Below are experts of layer 2 (counted from 0) of a mixture-of-experts language model. Rows are named router (the router's row for the expert), gate (a neuron's input weights, with its number), up (a neuron's input weights, with its number), down (a neuron's output weights, with its number) and show model dimensions 240-287. Each number is 50 + 15 x the weight over its row's rms, rounded and kept within 0 to 99.
After each expert's rows: "comes after" lists some tokens at least twice as common just before its tokens as in all text; "raises" lists some tokens whose logits its average output raises strongly, later layers aside. This comes from a sample of Wikipedia text that the model never trained on. Tokens count by the router's weight.

# expert 2
router:47 65 69 59 74 38 47 56 39 47 38 51 62 51 46 33 43 44 54 42 27 20 64 56 62 49 54 43 43 22 45 35 59 28 43 63 57 43 29 46 57 63 19 50 39 57 44 55
gate0:36 65 51 39 45 32 46 63 83 45 15 34 50 55 60 26 39 65 52 60 56 78 50 45 30 23 48 45 50 39 42 44 62 55 50 51 45 62 51 44 48 26 66 23 75 88 50 59
up0:54 47 54 35 55 61 46 70 42 51 70 49 51 68 38 20 57 43 52 56 21 27 58 37 17 35 40 40 40 52 80 50 27 41 71 50 55 31 51 41 61 30 37 30 47 40 55 49
down0:41 22 32 09 53 61 47 45 64 53 50 59 42 37 21 67 53 47 45 27 46 76 55 52 61 39 23 62 24 68 45 74 81 48 64 69 39 37 63 46 42 47 62 60 46 58 10 79
gate1:54 76 62 47 51 64 49 66 32 40 28 26 18 63 51 37 46 50 58 43 55 24 74 42 36 33 46 30 41 31 65 47 57 43 32 34 55 23 43 30 53 42 19 14 45 49 50 60
up1:40 62 63 56 40 45 42 59 59 43 44 44 40 56 53 48 59 41 43 49 47 46 43 40 47 30 48 26 56 14 53 32 42 38 48 47 36 56 55 29 44 38 39 32 93 44 50 54
down1:47 53 44 36 60 63 45 45 47 58 55 47 75 42 65 28 31 29 59 75 62 84 42 64 48 39 63 77 59 38 55 62 51 58 76 54 31 53 47 46 44 72 55 36 32 58 63 51
gate2:42 36 48 44 70 36 40 50 57 41 45 32 43 55 47 56 45 37 45 73 22 42 68 44 46 37 40 32 27 50 41 57 52 38 76 13 45 33 58 33 54 56 25 57 42 81 57 66
up2:42 52 49 49 52 49 33 32 63 58 43 45 40 76 66 54 34 72 85 17 62 62 12 45 61 62 37 61 67 61 41 43 39 49 22 72 34 55 46 44 32 26 65 63 58 23 32 29
down2:37 46 44 61 25 36 55 68 73 61 35 52 49 40 27 50 70 61 56 53 64 67 74 62 59 28 68 43 60 55 52 52 78 43 60 59 22 69 54 47 49 31 67 66 37 43 15 44
gate3:30 46 61 59 35 55 56 50 23 48 39 51 24 81 50 37 33 83 72 52 54 39 59 23 61 45 39 44 32 41 44 56 54 65 42 38 42 42 60 09 61 26 44 51 18 58 49 41
up3:45 55 43 68 67 33 50 47 30 31 42 56 66 21 47 44 36 16 51 54 62 45 24 37 57 52 54 52 88 44 48 71 44 60 63 33 37 63 40 77 55 49 49 86 50 81 69 54
down3:51 61 67 59 48 66 44 66 27 42 53 32 42 44 61 63 65 45 62 57 50 31 16 39 46 45 51 60 61 49 26 50 72 70 75 36 18 62 55 34 67 63 49 61 44 41 60 64
gate4:35 83 47 63 66 37 53 26 46 60 37 28 43 52 57 65 54 40 30 40 49 56 48 48 57 52 64 59 14 38 42 78 64 20 64 53 35 51 65 67 55 57 20 28 60 48 41 42
up4:52 50 45 43 68 41 46 37 45 37 43 38 48 48 40 36 54 20 73 69 34 43 52 57 82 81 95 29 63 72 37 84 55 32 48 60 64 81 43 61 35 56 46 48 48 56 49 30
down4:40 68 39 73 60 38 36 65 53 47 28 14 48 48 54 73 45 27 58 49 59 43 45 48 43 47 38 51 44 60 28 46 53 55 42 62 45 56 74 25 61 40 45 52 20 55 48 56
comes after: " |", "-", "|", "\n\n", " |\n\n", " was"
raises: ",", ":", " to", " in"

# expert 25
router:39 51 46 36 48 50 52 49 39 47 24 61 74 53 41 33 58 55 42 28 57 41 42 50 44 53 53 17 29 20 51 54 67 80 66 44 51 57 65 52 29 60 49 68 53 64 56 41
gate0:33 65 58 46 41 59 87 60 51 29 49 76 70 32 26 40 46 68 47 43 51 60 29 67 71 57 58 41 51 41 63 32 51 77 21 42 32 41 76 48 01 07 36 35 54 47 49 56
up0:55 13 42 53 41 62 52 57 60 46 79 46 45 47 51 37 69 13 58 39 56 68 64 37 64 47 50 35 18 23 68 48 44 80 59 33 37 84 44 63 40 73 26 58 52 56 57 46
down0:61 61 71 48 44 37 51 63 58 85 52 37 45 36 29 31 36 43 57 34 50 50 41 79 21 88 31 77 58 52 66 55 46 57 34 35 65 70 50 52 35 36 53 31 68 57 83 36
gate1:57 77 35 68 41 43 71 57 35 57 40 46 54 39 63 20 62 26 51 44 63 57 68 62 49 78 17 78 44 58 67 26 59 27 07 37 45 32 36 49 49 24 72 44 63 56 35 49
up1:57 45 28 70 63 72 26 40 19 38 62 61 46 28 50 83 43 89 31 53 48 62 43 33 55 47 40 59 46 52 53 63 37 46 46 47 50 30 57 67 66 23 41 41 41 71 45 39
down1:47 58 40 76 60 60 53 42 79 52 53 67 17 34 41 75 36 50 49 62 52 29 49 60 58 45 59 57 53 47 94 62 52 39 47 63 33 47 43 53 46 33 47 42 67 50 50 41
gate2:48 44 14 71 62 47 54 35 31 69 61 52 67 60 59 36 40 58 53 78 42 44 65 62 55 41 44 53 27 46 48 45 55 31 70 54 35 47 59 36 55 31 44 41 49 55 38 35
up2:41 57 29 24 50 30 41 52 57 29 29 40 40 63 75 19 31 43 70 57 52 53 52 72 54 51 39 45 52 61 57 49 47 71 63 66 49 43 39 66 49 50 45 54 35 36 52 18
down2:51 67 58 46 49 33 86 49 30 38 64 61 50 34 41 32 27 39 11 61 44 40 41 40 39 51 70 64 49 55 61 64 43 46 35 43 21 44 29 57 52 53 47 66 51 49 83 56
gate3:25 44 64 52 52 51 49 55 28 66 47 79 54 49 26 44 36 48 45 52 55 58 36 81 66 65 61 55 61 48 55 74 41 32 48 42 56 30 53 45 67 53 21 50 25 50 35 53
up3:60 49 65 66 46 40 49 56 81 34 49 46 36 47 55 51 69 61 39 54 81 12 36 35 36 43 42 36 61 76 43 38 68 86 50 65 37 57 35 66 62 46 79 74 81 60 33 31
down3:52 38 66 48 75 29 49 59 65 79 34 42 24 40 61 23 48 22 60 69 61 31 48 49 35 39 39 66 45 49 38 49 62 60 37 33 61 44 66 38 38 71 41 19 29 30 41 49
gate4:40 57 48 46 59 50 45 49 53 62 34 48 56 53 71 73 56 63 41 33 68 48 42 41 39 24 78 39 57 53 14 47 68 58 44 13 66 63 54 45 07 22 53 51 49 75 58 55
up4:41 73 39 20 70 36 37 40 55 35 40 53 41 20 45 69 52 45 45 69 86 73 62 76 68 30 51 57 36 43 49 46 55 52 40 41 70 71 66 48 47 10 38 40 46 50 51 47
down4:62 53 57 57 50 47 34 69 32 38 42 30 54 46 67 30 50 65 31 52 62 40 64 48 51 59 46 82 48 46 51 60 52 67 68 35 45 64 15 53 52 61 59 26 43 72 20 58
comes after: " the", " a", " The", " his", "'s", "The"
raises: ",", ".", " the", " in", " of", ".\n\n"

# expert 24
router:47 62 66 61 71 69 55 52 41 72 67 26 48 57 43 70 45 57 62 43 42 42 34 52 57 57 45 53 53 50 67 56 45 47 71 70 57 47 60 56 37 51 60 59 21 73 50 63
gate0:44 36 59 33 50 32 51 52 60 54 55 46 71 56 55 58 24 78 74 48 66 60 60 53 45 58 60 53 20 39 46 48 49 57 50 63 30 55 63 41 40 42 75 52 36 46 61 41
up0:69 65 67 58 49 60 52 94 17 54 43 70 52 66 45 41 59 35 39 53 29 57 34 50 64 50 72 24 38 40 14 57 78 30 64 51 74 61 40 63 43 45 47 61 64 65 52 27
down0:49 16 49 42 59 72 47 32 41 75 48 53 45 71 54 49 63 77 50 57 56 62 63 68 46 62 82 59 59 52 44 22 57 48 49 60 73 32 59 42 27 44 54 55 66 71 68 43
gate1:42 33 61 49 32 50 32 54 45 46 15 37 54 44 65 81 37 35 52 25 44 44 41 59 59 58 65 26 61 41 55 48 63 45 23 25 43 72 54 72 31 99 68 29 44 86 61 22
up1:51 37 48 58 41 61 41 55 83 49 21 35 71 49 60 53 55 41 39 19 47 49 56 39 56 34 41 46 65 41 56 44 43 43 58 53 39 37 46 71 51 70 40 63 73 22 44 14
down1:44 49 43 47 42 49 42 61 59 57 18 71 68 55 44 19 47 36 45 45 41 37 44 57 50 52 66 52 27 66 47 51 28 40 73 35 62 81 69 33 41 13 43 83 58 60 44 64
gate2:46 53 38 80 22 62 32 39 64 60 44 54 27 45 63 69 30 42 43 68 59 61 80 26 45 54 62 56 47 66 43 34 56 63 38 40 41 31 58 50 59 42 42 51 62 48 49 28
up2:53 43 47 42 32 54 62 64 45 35 63 45 22 46 46 51 40 31 46 41 54 46 38 34 64 65 52 47 52 25 34 33 41 57 41 43 34 48 48 60 49 54 29 44 26 44 51 61
down2:38 56 34 48 39 42 80 33 42 66 54 37 41 39 34 40 68 72 42 52 41 19 35 52 51 52 50 51 61 31 62 42 30 44 35 35 62 51 29 74 42 49 58 58 76 62 42 41
gate3:52 46 21 55 89 25 48 60 53 18 22 30 61 41 69 27 43 58 34 66 56 06 32 66 46 48 28 42 44 54 37 37 47 44 38 25 59 55 63 54 45 57 51 32 66 61 51 45
up3:53 45 51 53 53 45 33 52 54 57 51 54 55 44 74 32 63 22 55 35 33 57 55 60 22 42 44 60 49 75 50 71 42 25 43 85 52 03 42 40 37 56 39 48 64 58 47 18
down3:53 48 34 72 46 65 47 58 19 39 66 59 32 33 45 65 66 45 45 50 27 18 27 46 47 37 85 62 55 64 45 32 45 44 49 44 38 46 60 38 35 71 36 52 45 68 46 27
gate4:50 60 30 40 82 62 68 63 37 21 69 49 82 39 39 41 26 61 65 50 38 31 65 35 46 48 37 60 40 47 51 50 47 76 65 76 64 68 42 19 31 48 54 33 51 52 43 60
up4:70 38 44 53 77 66 47 47 77 22 69 48 65 32 31 70 47 59 47 66 51 69 47 60 44 37 28 71 47 56 37 51 34 67 58 54 50 70 09 42 28 43 72 40 85 54 38 74
down4:39 28 41 31 36 53 59 36 49 60 50 51 48 68 40 38 39 38 66 31 59 47 45 29 23 93 36 51 48 69 59 30 52 64 57 23 62 71 29 61 37 50 35 67 47 71 56 50
comes after: " ", " (", "–", " is", " was", " are"
raises: "ward", ".)", "wards", " via"

# expert 9
router:62 50 56 51 15 46 36 61 42 20 39 38 62 65 68 69 29 55 71 64 82 75 53 52 77 21 45 36 27 49 32 59 67 63 68 41 58 37 63 71 63 53 62 61 58 49 58 69
gate0:37 44 51 78 43 60 25 54 70 56 43 42 42 55 76 66 32 38 46 53 83 33 52 41 83 74 62 42 33 48 74 70 53 39 56 60 43 56 86 58 53 24 49 72 66 57 64 47
up0:44 56 46 69 38 54 60 58 52 33 52 41 55 77 59 52 25 17 38 44 77 50 47 73 56 71 60 38 30 37 58 49 64 41 44 58 60 64 75 34 50 27 55 71 54 54 57 50
down0:53 34 56 52 57 47 71 21 58 54 44 45 41 38 59 70 40 49 73 62 61 54 23 53 46 51 51 54 51 66 51 54 62 65 75 32 47 59 43 35 55 61 68 42 47 42 52 57
gate1:49 67 57 00 35 50 71 47 35 63 40 50 37 65 45 33 51 49 35 26 42 35 30 66 38 19 48 43 65 50 46 52 50 54 49 49 52 57 37 44 53 45 56 54 54 60 78 49
up1:47 62 72 39 41 61 65 56 49 61 43 67 38 52 48 44 27 51 35 68 52 41 29 62 61 43 38 21 61 60 47 47 61 75 56 49 44 38 39 68 73 60 62 55 42 73 72 48
down1:49 48 80 78 62 34 60 65 35 44 63 54 45 25 55 37 34 99 47 63 60 40 52 38 39 46 64 42 43 52 76 24 53 36 62 50 55 42 54 47 45 58 58 58 52 50 41 56
gate2:26 35 39 68 39 48 34 31 62 55 55 55 60 48 74 38 49 33 44 44 70 31 57 60 62 61 62 43 56 60 61 20 56 62 45 42 67 48 64 52 29 29 33 48 53 73 70 44
up2:47 50 25 63 45 38 55 24 68 45 35 37 65 52 44 54 51 47 44 29 60 48 30 38 63 61 35 33 52 76 33 40 73 41 53 78 53 52 32 70 30 15 33 31 61 60 51 47
down2:49 26 41 69 33 59 69 59 61 52 49 77 47 54 47 51 53 56 44 54 52 44 28 65 51 64 42 37 47 45 38 57 49 44 37 54 46 52 32 63 63 59 16 79 49 52 32 35
gate3:35 39 57 51 56 52 75 51 68 55 28 41 45 42 39 35 56 29 42 47 49 37 53 29 55 49 72 50 75 30 45 67 58 40 66 57 23 43 55 37 62 52 54 58 30 60 43 50
up3:59 49 45 38 54 36 57 32 38 32 79 47 51 73 28 43 51 31 67 60 54 65 54 60 56 31 46 41 50 35 50 39 80 46 50 41 57 60 71 31 81 43 37 82 69 59 49 95
down3:47 17 42 46 51 52 62 36 36 78 48 47 63 46 51 67 59 67 55 52 82 50 63 56 30 62 58 84 63 61 23 49 40 88 50 55 58 67 62 71 22 49 59 30 57 60 41 67
gate4:51 41 50 38 73 63 47 45 76 44 50 50 47 50 54 47 39 41 22 56 58 73 73 27 64 43 64 37 40 78 37 38 49 45 60 53 20 56 53 55 55 62 27 36 52 57 64 52
up4:54 46 49 40 59 35 55 61 47 57 44 47 35 48 49 36 58 56 26 32 45 20 49 34 57 50 60 44 52 47 22 62 54 73 48 30 27 67 54 42 70 68 49 53 85 58 77 40
down4:51 42 42 56 57 61 49 61 40 67 22 50 51 60 23 37 37 37 59 59 40 54 58 57 49 43 61 28 50 49 62 44 52 26 57 53 26 57 59 44 59 46 51 39 37 70 54 62
comes after: ",", " it", " It", " which", " that", " and"
raises: " a", " the", " his", " an"

# expert 4
router:56 67 48 64 88 17 31 38 66 74 58 35 37 49 65 50 51 36 67 61 47 53 68 54 45 59 30 63 61 40 58 51 36 50 61 41 32 12 56 59 20 40 57 45 36 34 48 38
gate0:67 51 62 46 27 56 64 53 69 61 31 58 40 49 61 68 52 37 22 10 51 51 48 19 67 59 51 56 45 25 62 44 67 45 44 43 46 34 78 48 66 35 61 56 37 48 37 45
up0:50 52 36 55 29 37 53 43 44 27 36 38 60 67 60 36 37 24 35 71 51 54 59 17 58 42 50 60 41 15 41 56 48 35 27 61 67 35 74 67 49 34 31 59 64 51 43 51
down0:63 09 42 63 72 61 51 38 48 63 64 31 54 65 51 37 45 54 24 69 46 19 40 46 31 61 72 53 38 31 42 46 59 45 74 71 61 47 42 39 68 78 56 47 23 43 44 34
gate1:41 45 39 76 46 37 46 67 59 18 36 57 62 46 44 48 70 55 77 68 58 46 41 67 57 33 73 48 31 32 26 51 61 42 37 46 43 58 67 63 41 50 44 56 54 56 51 56
up1:45 46 26 43 51 42 42 64 69 33 43 59 38 67 73 50 62 53 40 66 30 14 34 61 17 42 57 29 45 57 29 51 63 39 41 48 56 38 71 58 79 36 49 36 59 26 26 45
down1:80 36 67 34 56 45 52 27 41 43 41 77 39 45 57 58 38 36 62 35 46 65 43 40 48 44 51 54 54 45 56 52 77 65 64 51 36 33 49 58 44 62 45 42 50 48 45 35
gate2:29 62 52 62 70 24 46 39 38 56 28 66 35 57 58 44 65 45 65 53 41 09 23 63 61 59 35 50 48 69 52 51 43 40 73 30 34 39 33 47 51 40 53 61 53 52 57 39
up2:45 66 58 53 55 57 76 76 62 26 60 24 39 36 28 57 58 43 58 62 51 24 62 62 52 52 84 46 42 35 32 36 59 26 64 49 60 26 65 65 70 48 50 59 58 45 58 62
down2:33 39 34 37 45 53 70 74 52 63 33 27 60 49 54 57 37 45 21 40 64 76 61 60 65 48 42 58 69 48 47 24 51 67 39 58 38 16 41 34 59 31 26 32 39 52 48 47
gate3:60 55 47 43 29 57 55 40 56 20 60 59 07 75 25 43 86 48 58 63 67 49 48 72 71 44 28 58 32 44 27 54 67 48 29 43 45 44 62 48 27 44 66 71 43 52 36 30
up3:37 66 70 55 35 38 46 52 44 25 37 61 57 72 37 49 56 70 58 52 38 49 52 62 61 58 66 57 47 73 30 48 57 99 62 29 34 41 19 71 47 29 55 61 57 72 35 69
down3:50 51 38 57 44 41 72 57 46 39 58 33 23 36 69 66 47 65 48 38 33 83 58 51 34 59 48 30 29 52 32 54 64 39 34 51 34 34 45 58 50 91 32 62 61 61 47 14
gate4:63 51 59 75 53 45 45 47 65 70 53 68 77 37 35 66 58 48 72 46 40 46 70 57 52 34 55 54 39 46 44 60 24 38 61 42 52 32 56 44 39 39 45 42 68 48 30 54
up4:43 75 33 42 60 48 36 54 38 47 53 34 64 39 80 62 39 64 44 46 59 46 39 43 50 52 82 33 63 32 52 18 53 72 29 40 68 64 43 29 45 26 48 53 19 86 22 45
down4:64 64 39 60 67 44 69 32 71 56 22 44 61 48 68 27 45 51 40 53 57 73 49 57 86 40 57 53 46 35 75 29 52 69 34 38 86 27 43 45 88 50 43 39 40 49 54 56
comes after: " L", " W", " St", " B", " H", " l"
raises: ".", " to", "-", " of", "-d", "able"

# expert 3
router:58 34 45 31 78 55 37 29 39 41 59 43 99 31 45 33 56 14 64 42 48 19 59 58 58 43 70 78 43 54 47 54 53 27 52 48 18 24 33 28 54 17 57 53 62 48 51 50
gate0:54 46 50 34 55 66 69 67 45 52 66 41 29 81 37 44 33 39 57 49 39 33 58 54 48 44 27 44 57 60 40 52 59 69 61 42 28 53 66 14 34 22 42 84 45 41 37 31
up0:40 64 32 71 38 56 34 30 74 86 41 47 65 28 80 33 53 39 39 70 54 42 24 45 39 51 69 55 57 51 70 56 51 61 69 37 84 35 39 65 52 80 46 53 46 27 59 61
down0:57 44 58 71 34 33 58 22 49 57 34 49 45 47 49 29 65 32 42 73 66 39 27 42 55 78 40 61 63 63 56 35 47 54 19 38 35 54 54 56 34 40 45 63 48 28 49 86
gate1:40 54 48 74 53 56 66 44 59 21 38 46 50 44 56 62 52 33 44 38 27 41 48 53 73 46 48 31 40 17 65 41 40 72 50 48 43 52 37 57 47 32 39 37 35 87 58 73
up1:54 48 58 57 77 41 22 36 79 28 38 26 48 57 45 37 44 33 47 38 29 27 70 49 34 68 55 49 68 59 49 15 50 32 66 62 43 61 43 44 57 46 60 54 37 48 60 60
down1:59 34 57 70 21 37 60 43 64 70 33 46 71 70 68 48 54 64 53 55 37 36 40 55 57 51 35 54 50 62 64 52 69 37 33 44 61 63 55 35 52 44 51 50 69 35 70 39
gate2:75 26 63 38 63 40 67 58 43 55 43 37 60 71 51 56 42 48 37 28 64 32 54 51 38 62 24 48 57 27 44 41 61 82 40 39 47 60 55 58 55 48 62 49 58 48 30 39
up2:54 47 59 46 25 30 45 55 40 57 65 41 30 43 18 60 49 31 35 31 43 62 68 35 41 54 55 55 52 39 58 32 43 54 34 58 34 46 37 22 59 73 44 56 64 66 26 46
down2:80 57 57 64 19 57 56 17 38 47 61 45 44 56 22 30 58 59 72 81 49 36 75 76 52 58 37 54 53 49 67 45 50 56 66 57 32 55 43 70 47 72 73 51 43 33 18 48
gate3:54 62 42 64 53 09 68 76 41 35 55 37 32 56 58 15 42 54 52 48 54 37 53 63 42 36 63 41 43 27 43 40 47 29 25 51 36 49 52 49 59 47 43 33 51 52 23 27
up3:57 48 49 33 71 53 32 54 57 11 54 52 55 48 41 74 47 54 51 46 49 52 47 58 51 40 58 71 44 53 49 36 43 44 90 39 46 06 65 63 32 38 36 44 59 54 60 53
down3:82 42 23 46 61 67 60 54 53 33 51 60 43 61 57 60 41 28 50 30 31 56 52 56 43 59 50 52 53 46 67 54 88 44 27 55 30 42 64 56 52 63 50 42 44 68 37 62
gate4:39 26 62 24 23 39 36 53 55 74 66 54 45 69 27 58 56 32 59 30 37 54 59 22 78 74 47 46 20 45 62 59 48 60 41 37 55 53 81 40 57 43 73 36 59 46 60 51
up4:51 45 94 37 50 47 63 59 79 45 46 40 55 34 63 48 52 51 38 68 29 54 33 60 49 43 65 39 76 44 23 47 56 63 55 73 57 50 30 52 65 72 50 52 57 35 55 25
down4:75 58 51 61 60 39 58 53 38 41 86 36 76 42 21 72 06 45 32 94 35 43 68 58 35 38 73 74 48 55 40 44 47 38 58 44 33 66 51 53 85 49 65 57 40 32 39 54
comes after: " in", ",", " of", " and", " on", " to"
raises: " ", " of", ".", " to", "ance", " the"

# expert 35
router:40 35 53 38 62 71 39 41 60 59 67 37 75 93 50 51 25 61 37 48 33 30 46 18 53 37 47 61 44 41 50 51 37 77 57 46 42 21 66 41 21 54 33 48 45 47 26 57
gate0:47 32 69 43 44 21 46 55 24 63 36 64 44 49 58 49 15 32 39 46 23 41 69 73 52 44 52 40 58 42 54 32 54 44 48 56 39 58 41 62 39 50 45 61 60 45 59 68
up0:54 28 68 70 37 21 57 18 65 78 47 70 56 47 24 32 48 59 56 50 25 46 34 43 29 53 61 57 42 35 59 32 30 61 45 67 40 35 64 48 58 57 55 70 54 43 62 55
down0:42 40 74 68 51 35 63 46 62 58 66 51 54 56 68 49 32 55 56 44 39 30 59 61 33 41 73 34 24 62 63 62 55 46 37 24 44 43 44 74 66 48 60 64 36 23 68 82
gate1:61 46 62 53 58 41 18 47 47 66 68 55 59 74 57 61 54 44 56 50 47 49 46 45 61 50 42 35 47 45 43 32 28 44 48 40 62 77 58 70 34 52 41 38 50 26 81 44
up1:35 29 68 55 54 57 28 62 31 34 65 56 55 56 48 53 32 49 41 65 65 55 39 62 59 73 57 68 24 62 43 42 55 35 74 41 44 58 70 46 37 41 42 26 49 45 38 54
down1:65 56 58 05 44 57 34 83 33 68 41 41 34 71 52 36 59 71 56 22 31 33 46 49 71 61 36 53 63 47 71 41 58 40 38 43 58 35 20 46 80 56 29 56 48 54 21 77
gate2:46 45 80 31 34 42 44 43 43 57 88 62 57 64 53 38 41 73 26 59 45 25 55 43 51 59 43 49 35 49 49 45 50 57 66 50 53 51 43 60 45 47 45 49 10 49 54 66
up2:53 54 66 60 32 41 26 57 75 50 52 47 58 42 65 23 46 53 39 64 62 37 35 77 60 47 45 56 26 64 74 32 58 50 25 56 40 23 32 62 41 41 68 40 36 56 58 47
down2:51 45 66 75 64 51 67 57 56 25 67 50 41 34 23 88 68 61 36 37 45 34 53 51 71 39 53 40 41 43 54 56 63 73 37 54 30 28 46 30 58 36 59 88 61 42 54 66
gate3:52 50 63 51 87 46 41 50 56 56 58 48 50 70 72 24 52 57 66 42 63 00 33 73 59 34 63 42 74 31 40 44 59 61 54 32 39 38 26 28 41 60 44 60 91 26 29 58
up3:56 27 52 71 43 43 52 46 49 62 38 43 53 38 42 52 60 38 58 70 29 91 63 39 50 56 41 55 34 65 69 61 48 51 56 37 49 58 77 71 59 22 58 48 39 66 46 61
down3:67 48 48 43 41 47 38 25 49 22 31 53 39 50 26 37 48 46 57 59 42 50 45 69 16 66 02 43 54 35 65 58 69 67 52 62 35 44 55 51 38 51 73 76 57 49 44 37
gate4:45 33 44 54 71 32 38 41 67 99 32 50 18 79 49 27 57 38 39 69 56 67 39 64 58 79 29 54 90 48 38 69 65 30 59 47 35 42 73 55 63 50 81 50 46 43 48 52
up4:71 14 72 49 71 54 29 30 55 43 68 49 31 27 47 35 46 52 01 54 35 75 52 59 53 55 26 58 48 51 44 49 53 38 58 33 70 46 39 38 53 70 78 45 42 44 65 65
down4:59 58 66 39 67 37 64 58 49 38 30 27 52 58 52 30 43 54 50 45 63 50 38 78 60 46 45 58 19 47 56 75 62 60 40 33 33 73 86 49 82 35 83 65 67 38 52 71
comes after: " to", " was", " and", " he", " w", " also"
raises: " some", " the", " a", " its", " any", " many"

# expert 32
router:41 57 56 36 66 14 62 63 26 39 49 40 25 50 31 53 59 54 35 37 45 30 25 51 47 63 35 39 67 38 53 53 60 47 44 43 77 54 61 65 50 27 36 39 21 62 47 52
gate0:55 63 43 46 73 32 33 52 21 57 48 54 51 52 54 51 71 38 45 49 70 29 44 54 29 55 48 76 60 53 68 25 45 46 46 57 56 46 26 62 36 45 38 51 42 38 29 68
up0:40 63 26 56 43 62 43 37 64 45 67 52 46 52 21 53 67 68 32 70 41 35 46 63 59 21 65 56 40 37 21 71 35 51 25 68 21 64 48 42 38 23 39 36 56 80 33 36
down0:53 51 38 51 65 45 49 52 68 49 39 46 31 48 62 30 53 45 37 47 49 46 43 35 63 53 55 38 34 41 13 82 39 64 66 16 61 45 54 67 67 64 41 51 46 23 00 53
gate1:35 53 46 35 24 51 73 70 48 50 50 62 65 38 44 55 38 49 44 64 70 70 52 60 49 64 16 59 66 18 73 54 44 27 56 33 39 54 25 40 48 61 63 56 35 70 20 00
up1:63 35 38 44 33 49 48 60 31 58 35 66 56 64 63 63 50 81 18 66 60 49 29 37 55 61 39 68 46 50 52 39 53 39 44 65 71 71 32 43 47 56 42 46 33 44 63 61
down1:62 49 50 56 66 50 43 50 39 43 27 60 43 72 72 64 51 74 48 35 59 59 36 40 53 53 32 58 90 41 55 45 61 43 44 40 45 58 19 57 51 55 30 51 41 36 52 53
gate2:47 57 18 37 45 46 70 83 72 51 46 46 65 55 48 63 86 45 55 57 49 62 41 70 46 44 52 30 38 47 63 37 45 64 44 35 42 66 54 74 37 51 25 47 30 64 48 38
up2:76 59 33 72 45 58 59 41 49 40 60 65 43 38 72 67 38 55 27 40 68 48 10 39 54 59 34 39 39 41 47 51 70 51 68 97 79 62 65 58 57 62 53 53 35 59 56 75
down2:69 53 23 37 47 44 53 44 45 42 28 43 48 41 71 59 57 50 63 48 45 61 55 62 40 32 37 65 62 49 21 67 24 34 22 70 66 65 48 52 14 62 36 48 43 60 54 52
gate3:45 40 52 28 33 69 62 62 55 75 44 72 26 55 35 37 49 22 42 35 42 31 36 43 70 36 68 61 35 63 56 58 55 43 18 40 55 51 35 26 36 69 31 44 48 41 50 65
up3:45 59 31 57 66 63 32 65 73 48 70 62 36 52 41 27 75 32 44 60 29 49 58 42 36 45 33 54 84 62 46 62 75 62 40 28 65 48 63 45 58 43 61 50 57 45 50 34
down3:40 38 53 55 57 24 63 33 48 25 24 39 48 55 62 47 25 48 35 65 63 23 70 42 61 31 36 59 71 60 24 66 44 83 40 38 28 31 61 36 56 33 37 43 48 36 62 39
gate4:38 79 35 32 38 58 54 60 66 58 60 66 36 69 48 44 38 51 40 42 63 38 38 17 74 29 52 53 84 62 30 47 49 63 18 53 60 30 49 33 53 65 52 41 49 28 41 14
up4:44 35 51 44 38 43 57 69 42 47 61 66 33 58 65 63 47 48 39 55 45 00 51 48 71 49 29 58 40 64 46 78 74 71 69 86 57 58 51 61 75 53 48 41 64 61 62 37
down4:58 25 35 38 84 48 67 10 57 67 06 35 57 35 45 51 47 27 62 47 63 51 44 57 44 49 26 70 55 61 69 69 48 57 66 52 44 54 41 68 36 67 60 47 57 38 69 33
comes after: " M", " K", " T", " S", " G", " H"
raises: "ap", ".", " and", "ly"